config.toml
n_layer = 12
n_experts = 128
d_expert = 64
d_shared_expert = 0
activation = "swiglu"
init_std_router = 0.00795
n_kv_head = 1
norm_place = "pre"
positions = "rope"
init = "uniform"
warmup_steps = 50
decay_shape = "linear"
batch_tokens = 65536
seq_len = 1024
Below are experts of layer 5 (counted from 0) of a mixture-of-experts language model. Rows are named router (the router's row for the expert), gate (a neuron's input weights, with its number), up (a neuron's input weights, with its number), down (a neuron's output weights, with its number) and show model dimensions 0-159. Each number is 500 + 40 x the weight over its row's rms, rounded and kept within 0 to 999. Numbers have three digits each.
Before each expert's rows: a language model's description of what the expert responds to; "comes after" lists some tokens at least twice as common just before its tokens as in all text. This comes from a sample of Wikipedia text that the model never trained on. Tokens count by the router's weight.

# expert 49
Spaces before numbers, as. Bare space tokens before numbers in tables and lists, and comparison words such as as, than, like, into, without, as in known as.
comes after: " |", ";", "|", ":", " served", " known"
router:511525456471462502516527510527533563503454544453499498447512489528494469481442517502519507587586530504515447571510456494522489515412513513465538576512566555495468521487460477496491565451468512538430448500550445534477473489415505518548527468454521525462541494490522492510517533587559534480514478575490437482545460484573475468492515553491514504553464533486501588492437510476514459537504526481416464485560532497547511426512530477491532427603544553499527467535522512495497471416387486
gate0:508502498482490412512393480419472488527487550504520498566524510491447530522504461439561536523473508481457546532500588543549433538529469538560467532469501528531435511584497450441505536505559579409550515495509528518478487482512508442544555590502508485448463565504488526506555500528452501480527516520506464509453393463494482458460510540519528553512516488457591480581536472511477438426570445492502490500527482537495519492533505525494442518546446528480441531508509582483522456527497504
up0:499531481441484468571512397537516500541454522506429500493476519523470520509530418471527400517534488546426481518449514469506494513548481449471461479525476459518560470517491457496466552493493579523475448468492488541446537488497507468478483544499437518510411459483445457508475619491552541573527464447486448511471574470508530546483427486620540514530470467533530539517536592523497490499474467478511438473487520500595506525486538532424497507481487456500515466543530452474558472514552472
down0:495517514509519478515463445522486510558505582529445470483498448523511501500497514454538440453457492448509473443501534455532490511533491497422605509485491542458554477507496445525522508473516504421496463496409595455467488478511458521416478553439516465435470509535592434554512544463575502510446518493505520524478555516523449461471420511562469481532493518471496574457546458527442566455571447530457478504507475495503537539485534532427581438456546493487443470518508514477452457523464542

# expert 23
Capital initials of foreign names. Single capital-letter pieces starting uncommon or foreign proper names, often Japanese, Lithuanian, Turkish: Kanagawa, Kęstutis, Bounty, Rachana.
comes after: " |", "-", ",", ":", " the", " of"
router:523563496459504484519505491491509514369545469550470533478476475496429442481596500554495509520523439466519409489472521484489519456531479457536512456552517573454483499497497488520517485559500472459537466594537477529535504577517578525469419541432460493527513485513486476575501475473543455467551479460477510377439548479468609463511468551491462519544487482461458477493522503450513528485554505494521574515430593558508462506531505543524514465523461511504505516490513483471491435518506551
gate0:466480509497467512620508481405538508500527553477529468512550501477550431473473436480461492486533504477518456496504446503484517456537518438504502501511491493427511463445483604435500487501448501504502516485459506552505483506496505534500559573535484518473521464435499535472478462534528465499518560493535483513384503459531554526442518430461487487401477571485488552426570434508563500484468510471536553421504512498492592544478540613518430452481529546486498523503504525532558513504531531
up0:508486514510518496514497581551523513496484516485498487557461533522381526542604578571448488464529516543492574541480553497478480481499488470551497475552473517491531525498514432531495513454538467505539462490488507566534564462529490500457454429432506471475483568521501450529518540533488531503542506471490534481580462390511480550538487539511482419574436445521493503526430519479483583470526462482486438542531546541579425582492482437484481452536536505526484523449512450458472514488501525
down0:503532510476554554440505508507479552551534559496537492505533427460488503435481456477456468543536487525534478513519534449543428486491507434491529536476509475543500432505542571480467461497397511495381473514453551463541475532438526529553466553500469555543601433527481469527520514513490531515491501514460468441469510443538520490461422406500529505547563416477481489468540421516452484480477510492555479531517512451548490488487531534622528467487495528567480535552469530451492493512514512

# expert 35
Determiners and possessives. The article the, possessive pronouns his, her, their, its, and possessive 's after names, as in the tower, Jerry's co-workers.
comes after: " of", " in", " to", ".", " for", " on"
router:493493523446492527493558577553494494544518446454493501508516441480520522478488529497447427479487502526552422500445475502529515449534478444493475520461516586457436572522497411459527446519491507464476464518538445514533521520462546469470549581462480492474487535553477493463468509457524489549434534489490488435517432505524573448492496455573416494453536496566508477522519470531414513466558586520580498501542470509524479438536495443432404501525538512513471557481474482461525561464453461
gate0:487509452455503497479456471493463478507570480477528458552545462465460480600429508510457537559520462463561489573503477503549495537551516462540493437513533538527476484530483491507452510559486437502576565483540480549519462564496523450442586535481459507490518459516429518509497524540443479491476545485489567533545467487586434448466522458507545620444476475502431437545501466563497467537464521523473473538471495488487518481542504487511419575465480460442547511419463559493543488504525492
up0:453486490471505504506472463466453523517577497521481510579520480495459509580434517483469503552515458453572522592494465518528498537471510474537475401513543517498514483540478486500474518544490450526573558486532504514506476552527530480442583578478471476508485466539441520527539547549483458528546521489503572527516468473587421474466503479525514607445480470483425407553468447582530479520455524519421487546477475494497506476539512497536480561503518468470511474410430570479523514459535486
down0:532445460472446490513507457420486531490464482534461514506468522461465549461541454483451488530508538514458412457524490508552509548449506544551432487469490499517482538559543554440490498499446502540478470500564489509556534481531458520439482505538466503450488514503511511554445475504496501485485572602582475516518521497523489506459514532488494464514562535455511610478501456543453454542548454500561482616419475555460533565492489482436522505455512475451520550464401518479405487465468466

# expert 14
Markup and list markers. Line-start list dashes, table pipes, heading equals signs, score hyphens like 1-0, and paragraph-ending periods before blank lines.
comes after: "\n", " |\n", ")\n", ".\n\n", ".\n", "\n\n"
router:483533441552500542485476527563534451510554519564498562488495475506520526534535503498552511493503403460587483498474508562510493442541493469414454515462487526452434550504528478498538423485532433529474512461497435587528585518501501460511559548542538471463552517444453503471498551458491557543480526551509513530529516437543469506525519463440462465455495532471546499560450536521497547459446543444471496481439536481442506487469490455462491382443480480534538532552536546465542545487436497
gate0:495506545481479536489536486512530539466484474434444437545477431524501517517441449473513494450481485534546604506487559539490503507468573402477517444471490458485552509540491434473529558509503549445446507546499486484561472470537440514473463522418405500468480520428487508473531431522532515538477501524468451482532526511366515516526524580544490464536614505515557509473396538541496570478533508518520487537502520489511527539483470503491528522462474458459471558459462469543473551489512518
up0:538524493494479505537531470526463431462503490527470567500501434515472521522511495501530441491556545458522432509494496504534477459501533524477482563488460523507447486510479392469455516573620458462524450482475504514493522528481518528523462476522529507504467491514458411481496548471489420475551481464490478501468399533534505522537513481488465554506467533499434501477491576544393493470497488451487483438579538543490404529508526452507472417556493528544565488599447519417503420508494483
down0:489459509525545500490574517563548537560435480491501487552461381534520509522497515579535481498507486547493453491486589529465479449459442480540488546495539503544507395462525465484503510463560472510526521519498492501547494490545535508509496473488512520552542472503416361483480463481490433486502492380494491445434458507451487506500481454452510531468482527513495575418516569455498553477480517521523504432539586533501515514492510496508490445503468464541477464549458515514522579574469470